Experts of a small language model.
Size: width 384, 60.1M parameters.
Experts: 48 experts in each of 13 layers, 80 GELU neurons an expert.
Training: 368M tokens, 5619 steps.
Below are experts of layer 9 (counted from 0) of a mixture-of-experts language model. Rows are named router (the router's row for the expert), down (a neuron's output weights, with its number) and show model dimensions 96-191. Each number is 128 + 24 x the weight over its row's rms, rounded and kept within 0 to 255.
After each expert's rows: "comes before" lists some tokens at least twice as common just after its tokens as in all text. This comes from a sample of Wikipedia text that the model never trained on. Tokens count by the router's weight.

# expert 4
router [ 67 142 113 115 119 124 120  98 138  97 106 122 129 143  67 121 124 172 114 132 141 152 147 108 172 117 148 168 158 128  87 124 148 112 116 129 152  97 136  89 130 122 152  74 141  94 149 100  83 168  89 157 152 103 124 107 167  91 108 127 172 151 129 175  97 147 114  98 125 117 122  97 118 149 107 106 116 116 122  84 106  92 139 120 161 150 171 112 122 110 120 140 127  91 162 172]
down0 [ 95 149 139 102 132 110 153 169 146 119 146  94 180 130 146 150 140 114 119 119  85 139 148 101 118 110 123 107  96  99 121 147 121 171  79  95 129  90  86 143 135 145 129 146 141 128 128 121 151 129 107 157 134 114 119 117 110 173 136 153  99  91 118 114 100 118 189 145 171 125 141 184 106 126 111 148 136 137 122 153 174 154 114  99 135 108 112  88 143 149  92 148 130 129 152 120]
down1 [153  69 120 150 118 106 101 142 109 158 107 126 134 132 154  82 159 107 152 160 133 145 140 116 133 111 107  99 175 143 153 147 162 113  91 117 145  92 147 100 149 130 105  88  96 144 163 157 141 124 100 182 148 104 104  97 124  97 151 138 142 123 182  87 113 151 112 132 140 123  97 140 135 160  99 127 112 101 101 121 139 133 134 104 140  86 100 163 109  98 134 135 142 154 142 114]
comes before: "-", "|", "==", "The", "===", "In"

# expert 7
router [126 136 121 128 147 113  99 133 108 116 115 122 116 125 112 114 104 149 159 167 114 124 118 119 180 131 106 116 142 145 105 116 161 131 158 104 106  85 150 108 130 123 113 125 182 130 120  72 120  75  96 142 103 143  94  91 102 173 139 126 125 116 121  97  91 109 133 142  87 123 127 116 119 127 141 112 147 125 155 117 172 115 114  85  93 171 107 134 166 145 145 127 184 148  81 145]
down0 [123  83 122 133 109 121  92 133 125 148 134 139 115 116 123 142 148  99 160 120 136 117  83 119 152 150 145 144 111 138 131 172 143 113  99 105 113 157 118 167 138 143 126 121 145 136 115 117 129 129 102  99 136  92 119  81 121 127 138 138 145 140 197 112 128 145 133 145 106 120 126 152 148 143 150 143 106 129 134 139 140 123 132 138 140 121 199 158 135  95  97 101 122 129  86 117]
down1 [105 134  97 110 141 129 152 104 131 122 127 100  94 150 132 114 107 127 157 134 108  90 150 134 145 145 148 154  97 126 129 119  67 149 125  92 141 121 119 105 124 101 132 112  91 126 127 157 151 108 137 133 122 105 102 111 115 129 143 113 158 163 176 123 119 127 132 169 105 146 108 101 120 117  62  86 110 136 149  98  91 118 162 117 119 132 145 137 140 120 196 122 130 147 124 137]
comes before: " the", " a", " his", " their", " her", " its"

# expert 17
router [114 158 114 132 163 131 174 117 121 101 101 131 164 152 138 141 108 150 117  80 110  74 125 134 165 145 127 118  91 104 102 130  78 134 119  99  94 128 141 150 125 112 138 150 155 169 119 142 108 120 147 119 144 146 103 132 216 141 150 158 130 115 131 158 132 132 111 150  88 152 121 128 139 150 161 136 162 137  76 140  73 151 147 101 144 134  94 120 160 124 113 133  95 117 140 135]
down0 [134 141 135 104 111  98 129 116 104 137  78 148 119  96 107 142 166 104 118 101  83 152 103 130 151 108 112 151 156 142 136 121 148 138  89 108 155 121 170 158 137 163 127  92 159 177 118 159 149  85 112 140  84 136 139 128 131 134 138 125 176 152 139 159 162 149 154 130 126 181 147 128 116 133 170 120 109 115 107 150 138 147 100 122 111 119 151 112 104 122 163 161 112 120 184 111]
down1 [124 123 131 120 146 132 124 175 140 114 161 159 123  57 130 134  94 138  98 166 124 102 159 125 107 154 114  86  77 138 117 163 147 155 109  80 129 128 133 127 132 118  95  82 130 105 167 159 110  96 126  87 155 131 136 109  78 136 130 111 109 132 140 177  79 115 156 145 135 109 149 130 137 112 132 135 138 106 163 105 153 135  97 108 111 151 144 114 109 119 152 149 164 142  89 158]
comes before: " been", " were", " are", " to", ",", " of"

# expert 5
router [ 95 123 141 141  93 126 107 190 111 148 134 151 121 171 120  86 127 124 173 142 139  89 102 107 152 172 151 115 176 157 159 159  98 139 157 104 133 121 167 143 115 109 158 103 126 139 118 149 156 100 144 119 112 125 104 132 112  90 117 104  91 111 129 104 137 146 139 149  97 101 112 159 114 105 116 134 153 124 130 129 129 115 103 145  96 145 116 152 157 150 123 126 143 115  86 107]
down0 [136 163 107 146 141 134 138 123 111 139 138 101 189 110 108 163 111 118 108 137 163 144 173 121 120 158 149 142  81 122 125 115 121 164 118  95 127 155 141 115  89 130 131 122 163 140 138 127 124 110 103 124 184 141 110 128 108 112 139 135 164 148 121 117 137  91 142 144 145 118 106  97 152 142 139 119 126 161 111 162 154 142 129 122 167 173 141 104  99 115 131 145 116 118 125 175]
down1 [100 136 105 126 116 119 171 109 129 128 141 127 149 119 151 155 110 122 125  76 130 155 135 146 150 162 181 141 132  75 169 145 130 127 133 126  98 141 150 159  98 118 130 143 138 104 106 133 111 140 140  98 134  99 118 148 139 150 152 142 171 119 119 132 128 150 137 154 142 123 165 125 128 138 117 128 119 177  98 120 141 116 143 116  90 148 149  49 152 108 115 160 110  96 144 157]
comes before: " |", "1", "0", "2", "3", "4"

# expert 31
router [152 150 157 165 128 124 125  94 165 124 128 117 136 126 117 139  92 151 141 112  73 145 129 129  99 146 129 156 115 156 124 154 131 132 125 164  98 132 144 168 138 119 118 106 110 119  58 118 108 162  96 126 178  93 156 106 109 112 128 127  91 100 142 144 159 156 135  81  90 113 179 123 165 130 152 139  80  59 105 186 119 132 126 108 115 134 148 102 158 119 132 126 128  88 106 134]
down2 [103 121 153 133 150 127 133 130 138 132  82 120 124 137 153 134 164  76 102 141  89  91 147 128 109 134 147 130  80 167 116 121 140  84 146 118 109  86 123 188 153 141 101 130 129 146 163 133 142 153 115 119 147 165 161 114 130  97 144  81 142 150 128 107 122 117 146 109 137 144 165 113 120 103 164 148 116 114 127 146 121 144  94  97 161 144 150 143 153 109 112 136 135 105 138 134]
down3 [118 168 101 152 120  92  82 138 154 149 120  98 116 159 168  97 110 131 115 160  97 135 123 123 155 104 114  95 143 110 146 126 100  85 110 149 156 114 121 118 110 127 127 177 150 104 123 164 111 111  83 142 104 163 136 139 134 135 118 122 137 115 111 132 166 127  82 143 189 144  99 120 162 135 146 104 129 124 129  93 155 116 110 141 129  88 126 148 141  95 148 139 120 104 191 121]
comes before: " as", " of", " by", " to", " that", " in"

# expert 44
router [127 155  93 153 128 123 126  91 103  92 125 139 117 129 135 115 153  59  92 130 129 149 145 135 106  95 148 157 130 164 105 113 121 123 108 157 156 130 129 127 166 158 108 138 103 153 139 132 124 106 114 116 138 168 110 106 142 164 113 139 106 112 111 147 147 112  99 124 157  86 150 134 102 133 101 151 106 125 156 152 133 100 135 124 209 107 147 173 181 141 152  95 130 133 144 134]
down0 [112  89  99 117 123 112 105 128 131 148 166 152 148 113 114 103 116 153 160 158  77 139 158 162 112 141 110 104 106 128 102 140 124 149 158 127  70 150 154  96  94 182 101 149 129 117 108 120 141  91 108 114  90  77 184  90 119 130 135  95 146 102 132 135 163 132 143 139 110  96 139 118 146 133 140 131 128 163 114 110 137 156 138 182 131 169 155 105 110 120 134 117 103  93 128 168]
down1 [140 125 133 142 135  66 130 126 109 121 158 168 148 124 146  75  82 127  93  87  61 147 129 148 152 102 105 129 115 184 139 136 130 137 124  98 121 131  89 159 145 163 128 159 121 137 109 163 139 116 115 103 158 166 108 172 123 145 153 161 119 150 148 127 110 144 100 148 114 132 126 140 140  97 147 119 126 150 124 148 170 168 124 151 120 147 101 125 148 124  97 113 126 177 100 158]
comes before: "201", "202", "200", "199", "198", "197"

# expert 8
router [120 130 140 145 187 148 110 125 100 116  94 138 161 146 132 137  89 106 128 117 149 128 142 104 155  68 141 144 175 150 111 148 105 165 160 139 139 128 125 118 138 156 107 121 112 144 123 131 152 128 126 128 152 134 134 127 163 120 141 105 139 108  93 113  99 127 103  87 153  85  79 145 107 118 122 161 105 125 151 122 105 107 167 139 130 171 141 127 125 114 111 127 126 101 123  77]
down0 [139 131 152  96 153 132 151  77 140 147  92 110 135 138 122 131  93 121 125 116 126 122 144 101 107 157 114 107  86 122  98 130 160  83 138 114  97 131 111 122  90 144 155 134 141  84 101 105 100 128 135 121  83 133 110 122  94 103  92  81 116 146 141 126 158 140 123 177 114  93  97  99 173 103 153 157 167 128 126 136 152 139 149 170 126 160 157 156 113 132 151  94 153 145  98 180]
down1 [147 100 190  98  84 140 144 158 172  99 130 147 114 129 129 126 155  99 114 112  98 126 115  98 116  83 102 153 114 118 121 113 173  74 138 137  89 144 131 153 146 151  76 112 126 145 132 124  98  86 139 144 133 147  92 154 129  75 145  90 100 122 130 135 118 161 169 135 105 124 134 145 119  98 110 143 100 141 151 101 127 132 113 141 144 112 122  69 159 163 122 133 151 154  85 178]
comes before: "1", "2", "3", "4", "0", "5"

# expert 24
router [157 101 134 118 119 102 129 125  96 130 134 142  64 104 132 147 148 145  92 103 179  82 149 123 156 145  89 113 126 117  76 118 145 133 161  99 145 108  89  56 113 152  98 114 134 172 147 120 101 117 132 126 128  87 104  97 154  67 133 144 121 173 134 147 152 115 103 117 154 153 140 151 172 156 109 112 135  79  96 112 128 166 113 117 141 155 167  92 190 110 102 133  95 128 143 106]
down0 [108 148 116 107 111 125  98 121 112 125 148 134 158 140 134 124 114 144 130 118  90 145 128 120 118 163 134 138 108 204 113 124  70  86 160 163  95  86 137 169 137 134 114 135 135 146  96 109 107 170 133 140  92 160 109 119 147  83 101 129 153 102 112  84 134  95 111 110  74 111 126 111 140 114 180 114  86 133 164 112 167 138 126 114 117 143 111 164 123 134  98 121 106 134 152 140]
down1 [134  94 161 127 147 130 137  95  99 151 111 137  65 140 172 134 144  99 112 136 118 134 111 121 107 127 120  79 114 110  87 146 111 121 124 118 168 162 178 114 141  91 116 130 139 155 158 186 107  91 134 144 115 123 124 113 135 158  87 100 155  98 124 147 150 123 145 108 147 118 129 120 135 135 118 155 196 140 101 134 142  93 147 132 149 146 127 124 134 113 121 163 152 148  70 122]
comes before: " ", " •", " Total", " Website", " Species", " Country"

# expert 0
router [117  99 140 138 122 114 130  92  87 129 108 147 144 135 194 148 137 163 159 156 117 152 153 124 115 134 100 146 154 155 105 118 161 138 140  69 101 146 138 133 130 140 120 102  83  94 109 128 128 129 147 151  92 122  88 156 158 127 159 110 122 109 111 143 146 134 144 152 125  74 112 175 159 152 148  87 169 148 105 121 157 150 110 151 105 114 126 116 125  98  97  84 110 159 147 144]
down2 [153 105 114 145 127  93 123 137 125  93 133 156 202  87 122 114 126 102 100 131 117 142 148 124 141 135  92 114  82 114 132 113 120 146 129 145 110 130  80 143 149 147 139  98 128  95 157 122 137 106 136  71 135 152 114 146 119 125 138 161 134 130 209 127 101 137 139 151 118 113 156 141 162 126 149 149 124 175 128 111 167 140 127 111 119 165  91 113  96 105 128 139  67 123 120 134]
down3 [103 133 129 109  97 132 123 142 121 107 150 156 105 139 127  85 122 108 109 147 114 144 142 126 140 179 151 137 173 158 131 114 141 116 144  94 148 162 122 135 130 101 125 126 145 113  89 134 128 117 128 134 183 145  97 122 150 122  79 133 119 128 105 142 141 110 110 141 161 165 112 125 141 117 144 143 138  92  85 138 127 119 126 115 137 115 137 134 142 151 107 145 138 171 125 125]
comes before: " |", "\n", " |\n", "′", ")", "°W"

# expert 32
router [167 107 168  64 123 137 112 121 140 124 134 148 134 107 108 129  66 108 136 145 103  82 131 140 170 138 136 107 131 131  90  93 145 158 122 121 153 157 111 152 147 161 102  80  87 138 161 110  89 139 138 187 114  49 144 160 130 108 103  96 126 164 143 138 134 117 105 166 168 117  85 131 111 154 136 138 136 108 136 103 122 160 105 131  85 127 138  86 135 121  84 142 129 124 114 132]
down0 [129  89 161 106 119 131 134 125  93 134 105 149 138 133 116 123 124 136 129 132 152  88 111 152 174 134 109 103 144 106 100 171 123  90  86 152  79 135 152 103 101 152 108 129  92 119 143 158 147 119 105 147  69 109 149 132 142 112 148 112 123 157 147 109 170 121 158 130 173 131 138 151  96 102 128 109 137 171 112 117 173 138 100 162 154 126 107 126 154 138  93 139 129 155 135 124]
down1 [139 108 135 162 116 124 120 173 137 102 129 122 153 167 124 124 141 140 109 188 151 119 144  54 145 109 127 160 133 111 106 116 113  97 148 107 112 129 142 111 117 125 147  77 126 149  87 129 136 146 143 111 168 125 115 144 135 130 120 112 138 136 104 181 108 124 110 100 106  88 151 131 148 141  99 137 144 117 155 101 135 137 164 124 105 105 111 133 105 148 121 125  94  94 137 127]
comes before: " ", " (", "^{", ":", ")\n", "}"

# expert 14
router [142 155 130 101 145 114 109 154  92 127  95 134 114 142 121  83 116 131 122 110 134 115 149 115 126  89 151 122 121 137 181 182 107 184  91 120 160 136 138 131 160  85 150 133 104 118 131 128 128 144 110 123 152 178 124 108 112  92 109 131 115  93 109 127 130 140  87 136 103 128 123 108 133 152 108  95 135 132 157 159 164 189 158 119 126 100 114 148 109 115 101 135 113 110  68 106]
down0 [156 102  72 138 151 164 148 137 122 114 147 114 135 166 137  99 112 168 168  92 120 188 122 110 118 102 137 142 144  93 165 170 128 158 112 121 124 144 130 147 175 114 116 114  94 100  94 128 142 104 113  92  86 152 124 170 161  87 154  95 105 127 105 109 140 106 149 106 127 112 120 128 135 126 153  73 113 156 130 138 100  80 107 163  82 147 188  95 135  74 112 103 118 119 150 143]
down1 [151 133  78 161 171 166 117 116  91 182  72 111 104  87 132 147 194 113 155 121 155 145 136 156 172 121 146 148 158 139  91 120 138 136 130 145 118 161 113 114 119 141 139 135 142 125 117 145 133 174 147 146 102  96 124 123 144 161  65 103 117 102 117 102  92 148 140 134 134 147  75 136 147  99 186 123 114 119 111 131 145 107 158 179 153  98 133 142 134 100 146 175 164 152 149  95]
comes before: " |", " |\n", ";", ".", ":", "ent"

# expert 11
router [144 125 107 136 121 108 138 176 113  82 133 152 131 110  91 158 177  99 126 135 141 151 101 166 150 144 141  96 111 129 117 143 121  95 103 148 154 121 107 110 136  89 105 125 133 122  98 117 164 153 115  98  84 155 136 158  84 129 139 105 118 138  91 141 172 126 135 167 145 140 158 124  94 127 102 103 146 132 109 129 157 103 109 151 126 158 123 152 153 142 112 142 147 148  73 118]
down0 [131 104 102 161 111  89 169 144 108  86 112 137 143 131 145 143 120 139 123 126 156 125 159 149 115  88 149  91 163 115  73  90  93 125 121 107 123 157 130 142 111 172 183 112 143 147 134 166 124 111 143 134 141 159 141 135 113 117 137 125 134 161 171 112 125 162 158  73 124  95 120 123 155 119 161 137 120 131 125 112 166 132 125 105  88 127 137 120 182 169 115 186 115 153 105 164]
down1 [156 109 142 145 118 140  90 111 158 145 115 140 119 158 117 102 118  84 140 133 152 134 121 105 162 131 138 155 100 157 143 130 152 153 152 156 167 112 137 154 109 149 140 138 128  97  82 103 131 132 130 145 183 140 175 101 133 131 130  80 103 138 166 149 150 145 149 165 120 168 117 134 145 157 120 141  88 120 146 154 121 113 103 123 128 120 124 128  50 114 140 117 128 133  78 145]
comes before: " ", " century", " end", " war", " October", " early"

# expert 47
router [109 147  77 131 113 127 115 162  95 146 143 149 132 118 143  93 147 116 108 157 213 133 124  91 169 144 117 135 116 179 111 100  90 100  89 128 119 129 144 126 128 129 117 148 104 115 165 139 157 154 149 101 153 132 133 117 118 111 130 105 137 116 136 117 138 132  98 137 148 106 117  93 121 151  85 105  99 117  94 107 182 120 121 161 147 144 134  88 130 144  82 113 106 130 113 168]
down2 [128 102  58 131 140 107 129 119 117 117 123 149 118 110 123 135 136  89 148 137 124  95 124 127 171 163 171 110 135 115  79 162 137 118 165 109 130 159 106 119 127 137 152 138 131 144 105 142 152 128 106 158 134 133 157 160 110 112 124  95 139 132  77 127 117 124 109 125 133 103 127 107 164 140 112 174 137 154 193 124 128 143 154 105 109 144 113 132 133 113 159 124 127 119 120 110]
down3 [131  93 115 141 108 104  99 112 135 107 113 129  80 116 147 113 133 117 146 107 117  97 136  96  65 146 120 126 147 145 128 136 158 164 163 153 118  79 129 135 179 143 134 153 132 101 114  75 129 167 111 150 129  83 130 137  75 157 131 172  86 127 142 121 157 109 109 124 163 137 135  89 121 147 152 135 158  96 140 150 130 108 129 117 109 105  84 132 109 120  93  70  90 142 111 131]
comes before: " |", "–", "th", " |\n", ":", ";"

# expert 21
router [129  90 163 134  82 123 130 108 124 136 110 170 114 118 182 123 134 119 112 100 135 127 130 122 171 149  96 155 150 179 141 117 137 132 136 150 104  98 121 130 133  92 119 127  87 106 123 146 128 109  83 126  99 120 102 127 140 123 124 111 108 119 138 140 138 150 120 109 121 151 113  96  82 145 147  84 182 127  61 135 114 104 114 129 181 129 157 115 107  92 160  93 176 167 109 121]
down2 [109 146 138  91 114 116 187 108 127 108 156 136 109 116 144 126 152 120  88  91 154 167 143 115 139 138  85 103  98 108 156 120 176  96 102 112  79 122 119 121 143 134 127 142 126 159 157 162 137 110 110 134 129 124 114 155 130 148 146 128 120 179  95 138 190 114 107 136  93 114 149 165 122 136 174 144 174 157 124 112 145 145 150 132 113 120 116 127 157 120  87 140  90 125  88 119]
down3 [126 125 119 159 176 180 104 137 127 118 139 132 134 127 159 116 137 110 145 118 163 106  95 132 124 132 147 101 178 176 120 112 105 104 124 155 129 140 102 110 127 198 142 112 112 158 153 168  97 124 133 168 132 152 136 122 118 105 162 171 124 102 146 106 136 108 130 102 125 140 159 153 120 121 117 129 167 149 106 160 119 127 136 125 123 149 153  84 152 133 133 130 109 116 115 128]
comes before: " |", ",", "%", ".", "–", " |\n"

# expert 2
router [118 115 142 137 128 134 137  75 144  98 151 144 159 132 107 124  98 105 139 114 135 146 130 111 117 130 112 128 127  96 126 126 121 117 156  57 139  98 117 127 109 134 160 171 151 119 137 139 111 124 133  99 121 102 157 107 116 132 140 128 157 125 104  68 146 169 174 112 167 107 115  69  99 115 160 116 154 135 131 138 107  98 138 119 124 128  96 107  95  92 136 152 154 168 155 129]
down2 [121 136 106 111 127 127 158 132 135 131 146 103 144 120 170 133 143 156  96 115 140 132 144 115 140 116 125 147  89 122 122 156  97 131 141 145 149  92  77 151 154 135 127 120 149 160 153 130 153 101 119 162  74 130 138  99 101 134 114 118 144 146 122 128 115 108 139 148 125 114 130 114 118 155 134 146 128 142  95 132 121 118 150 156 118 119  97 133 140 120 120  87  81 129 155 140]
down3 [170 110 144 148 117 128 137  98 152 113 112 137 140  90 125 122 113 154 135 128 132 114 102  84 149 109 131 155 121 168 157 151 149 108 110 154 129 128 143  64 127  99 156 163 166  88 127 106 152 204 158 131 119  83 127 123 112 139  88 133 149 105 154 179  90 148 158 128 150 158 132 139 107 120 145 124 139 128  94 114 140 134 122 135 111 164 100 155 148 179 155 179 101 148 157 100]
comes before: ",", " |", " (", "\n", "'s", " =\n\n"

# expert 3
router [132  73 116 117 161 104 143  99 144  99 112 144 128 147 159 143  79 136 126  86 154 155 131 112 131 128 106 121 128  87 120 111  69 126 171 106 132 164 119 114 129 148 110 177 104 179  92 172 157  91  98 122 118 122 108 133 122 125 111 105 152 117 150 119 158 114 128  89 127 161 135 103 122 101 151 166 120  98 131 111 131  77 116 136 122 129 115  91 131 111 129 120 146 120 113 115]
down0 [172 169 152 168 156 129 145 122 144  75 113 133 167  86 117 148  92  94 143 116 127 119 136 114 103 178 123 114 120 117 102  91 164 144 146 120 103 136 149 129 180 156 106 107 118 101 136 149 123  89 142 109 176 105 132 105 132  82 140 124  99  90 102 138 170  83 107 170 176  88 100 158 117 102  89  96 102 122 130 162 122 137 104 114 192 140 143 122 126  98 138  77 177 138 124 139]
down1 [154 169 114 128 133 116 143 101 113  97 142 143 167  98 121 122  97 104 146 132 118 167 121 131 123 128 167 112 168 120 117 147 102 108 183 133 108 146  88 131 114 104 155 125 116 129 145 131  82 167 129 107 129 135 101 103 134 104  98 132 165 168 119 128 137 144 117 142 130 141 132 126 128 128 109 147 138  88 154 126 117 129 153 101 131  94 169 137 123 152 109 138 137 134 172 164]
comes before: " was", " is", " (", " had", " has", " played"

# expert 18
router [121 114 128 141 151 123 114 138 131 106  94 130 131 134 142 192 121 102 139 133 103 154  96 132 139 173 153 136 150 135 115 108  79 135 106 153 147 128 123 118 133 141 100 126 118 129  95  80 151 132 114 130 108 120 118 119 150 116 101 134  92 150 114  82  75 118  96 142 112  86 107 127 129 116 124 102 128 146 151  90 121 120 157 141 144 189 160 129 141 104 138 116 100 107 106 164]
down0 [ 99 121 144 133 102 129 121 126  47 154 124 120  93 105 130 108  74 140 113 138 146  66 121  85 123 131 148 127 142 133 123 143 126  83 149 139 127 141 131 110 126 116  99 110 118 153 160 108 128 164 148 129 140 135 142  64 112 131 138 118 105 168 152 124  82 121 212 111 131 112 128 118 118  89 156 121 112 152 128 102 144 126 118 126 122 113 142  96 186 113  95 137 128 117 123 160]
down1 [191 131 120  95 114 110 127 182 130 117  77 109 165 101 100 109 112 118 133 110 108 103 161 110 108  94 149  92 137 158 128 131 142 128  99 159 111 101 144 112 116 151 165 124 139 111 137  91 125 146  92 168 176 162  96  97  89 162  95  98 102 172 128 115 154 181  98 109 138 128 121 121 149  96 156 135 117  70 146 105 131 125  94 119 162 114  87 140 135 138 123 151 125 168  87 122]
comes before: "0", "9", "8", "7", "6", "5"

# expert 10
router [ 99 153 120 145 103 179 125 156 157 136 102  55 132 121 131 143 127 125 132 146 128 149 132 143  94 142 132 171 107  98 111  81 109 128 133 128 107 115 156 133 176 110 135 151 123  94 113  77 126 118 127 117 121 126 171 131 139 143 128 154 120  99 122 116 137 173 116 140 118 163 169 116 142 136  96 149 142 145 139 145  79 181 159 159 156 105 102  82 122 167 134 124 135 136 117 122]
down2 [124 143 132 127 141  96 121 106  90 171 106 112 117 106 127 133 100 111 167 106 129 124 130 140 148 154 112 116 149 124 113  93 148 118 146 108  93 118  85 154 105 125  76 146  90 105 148 128  97  92 148 123 124 121 151 111 124 173 136 104 117 128 130  78 124 163 133 103 130 155 132 122 118 109 166 146 142 110 146 134 110 126 151  89 115 101 124 161 123 112 168  98 152 157  87 140]
down3 [153 109 111 120 122 140 128 149 145 115 117 134 156 133 125  94 155 109 134 153 109 123 139  79  92 166  96 136 109 139 167 122 140  83 131 128 163  83 180 109 118 119 199 112 112 127 102 117 114 145 162 123 134  86 117 118 156 160 139 173 147 106 144 130 147 122 137 133  91 116 136 138 109 144 121  82 100 164 131  67 158 171 121 137 105 128 168  89 119 105 148 141 104 132  82 130]
comes before: " and", ",", " of", "\n", ".\n\n", " for"

# expert 45
router [150 114 130  94 131 133 137 132 135 143 182 127 131 123 115 106 110  76 123 146 128 132 123  95 140  86 137 161 116 113 117 150 155  79 110 107 111 133 118 134 104 175 101 103 152 105 119 108 136 193 150  95 133 118 112 104 102 137 121 145 135 190 138 107 135 198 150 144 131 159 151 126 124 128 113 197 130 189 119 102 104 123 124 179 125  75  83 115 116 162 126 139 135 130 105 127]
down0 [127 189 129 117 140 175 157 103 155 129 127 125 104 160 111 122 106 129 136 117 133 122 136 151 150  95 137  66 155 117  64 170 162 128 153 116 148 132 161 188 144 174 119 147 129 127 131 156 148 105 118 130 126 160 130 147 132 157 120 106 159 143 124 119 139  92 134 130 138 144 157 148 122 138  66 122 140 187 143  93  91 134 131 148 112 154  95  99 144 124  99 107 111  80  80 109]
down1 [129 102 131 141 148 153 160 138 142 155 146 102 159 139 124 100 119 141 130 134 122 113 151 133 146 130 100 115 108 129 130 149  83 148 133  92 151 117 100 150 110 143 174 131 119 157 119 135 140 113 121 151 155 140 128 128 111 103 149  62 160 127  98 138 147 112 122  92 109 116 132 168 119 151 151  91 120 124 141 142 170 117 157 166 131 148 146 118 132 125  96 138 118  98 118 144]
comes before: " of", " the", " University", " for", " at", " from"

# expert 26
router [115 110 118 141 132  87 145  91 113 112 146 123 128 106 124 145 159 116 146 121 138 121  92 160 106 140 132 104 102 163 144 137 110 116 107 114 148 121 151 102 105 108  79 158 157 135 123 131 146 102 111 116 129 127 157 128  98 165 145 119 142 143 132 125  68 130 121 132 141 140 120 143 138  89 132 131 108 131  86 111 175 120 135 172 152 174 140 136 161 163 160 143 131 128 103  90]
down0 [175  59 132 111 155  55  93 137 145 129 130 123 120 139 144 141 111 158 144 126 108 136 128 152 175 127 151 108  96  65 116 130 130 151 123 158 118 151 132 174 136 132 115 132 131 136 142 146  81 171 147 129 124  86 135 123 131 125 145 102 165 125 123 130 103 122 136 115 110 101 150 134 123 126 111  99 171 133 126 132 117 169 114  99 116 148 130 128 167 141 106 107 161 157 113 110]
down1 [160 111 159 108 119 128 141 145 117 132 119 135 153 163  84 118 155 112 150 154  92 127 144 137 141 145  88 141 130 168 132 113 107 128 146 102 123 127 122 102 118  76 111 133 112 120 127 135 146 143 142 179 121 117 126 135 115 151 115 119 121 143 126 113 166  99  69  90 138 112 117 133 145 145 161 144 139 139 116 124  85 116 134 143 151 129 125 123 111  95 101 149 100 132 151 102]
comes before: " ", " January", " a", " March", " November", " born"

# expert 16
router [127 112 125 121 103 103 149 113 137 109 134 102  99 118 144 117 163 136 108 111 133 156 109 100 177 148 141 165 140 130 144 133 141  84 131 130 168  96 129 114 160 104  92 117 185 155 135 159  95 109 143 149 111 106 111 143 163 113 122 152 104 172 139 148 141  98 144 160 147 151 143 180 112 112 174 119  91 116 156  95 153 146  83  91  85 115 150  97 142 177 123 139 148 148 134 101]
down0 [118 107  86 150 133 143 118 172 158  75 155 128  98 138 140 141 139 142 118  94 161 108 100 113  93 118 115 148 115 143 107 119 123 139 136 117 136 129 112 106 114 117 114 103 155 124 136 134 132 132 132 138  93 148 138 149 128 123 135 130 160 120 169 131 142  70 155 143  85  91 127 157 116 144 173 120 159 128 154 159 115 145 117 145 103 166 116  96 108  96 143 113 114 113 130 150]
down1 [138 169 180 144 142 117  98 129 156 144 127 165  98 128 103 140  96  62 127 126 118  96 149 157 131 147  95 155  78 135  67 158 135 166 116 143 133 118 122 150  81 116 108  62 136 135 145 137 120 124 160 116 133  90 136 139 119 159 145 119 117 131 110 137 123 127 118 136 172 156 149 114 125 111 101 106 142 151 141 215 129 115 161 124 136 130 154 148 137  87 106 135 130 143 123 111]
comes before: " ", " \"", " The", " L", " A", " W"

# expert 37
router [158 133 112 153 130 139 129 111 127 101 117 143  98 185 153 140 109 109 110 121 126 143 123 151 149 113 137 139 182 168 137 128 160 152 142 132 120 154 143 128  86 130 126 139 148 127 137 135 100  81 107 152 119 111  87 119 139 112 136 114 124 133 117 143 134 128  97 124 138 148 142 131 128 168 166 166  94  79 126  53 131 154 111 127 148 137 133 130 123 110 109 123 142 175 118  90]
down0 [148 122 113 120 143 120 149  95 100 120 125 121  66 109 104 128 138 111 125 150 133 105 109  86  88 127 132 128 116 107 112 131 131 126 138 139 106 113 107 153 152 134 135 120 156 153 111 179 132 140  95 172 137 129 120 139 132 119  99 168 121 151 125 154 152 107 160  92 132 129 170 152 111 137 129  92 115 150 126 183 105 165  68 117 144 131 145 103  67 128 151 166 127 111  96 141]
down1 [127 107 158 125 113 140 138  91 160 140 116  98 130 128 144 125 139 166 130 129 122 122 104 147 164 128 129 113 140 101 110 142 125  90 136 107 188 116 140  82 177 110  96 144 117 103 151  58 108 144 139 125 156 123 122 158 124 127 170  87 120 119 190 113 120 118 121 107 127  82 161 108 139 154 118 104 162 130 163 181 141 172 160 129 126 166 119 112 105 128 106 144  90 168 165 136]
comes before: " ", "000", " The", "00", "5", " He"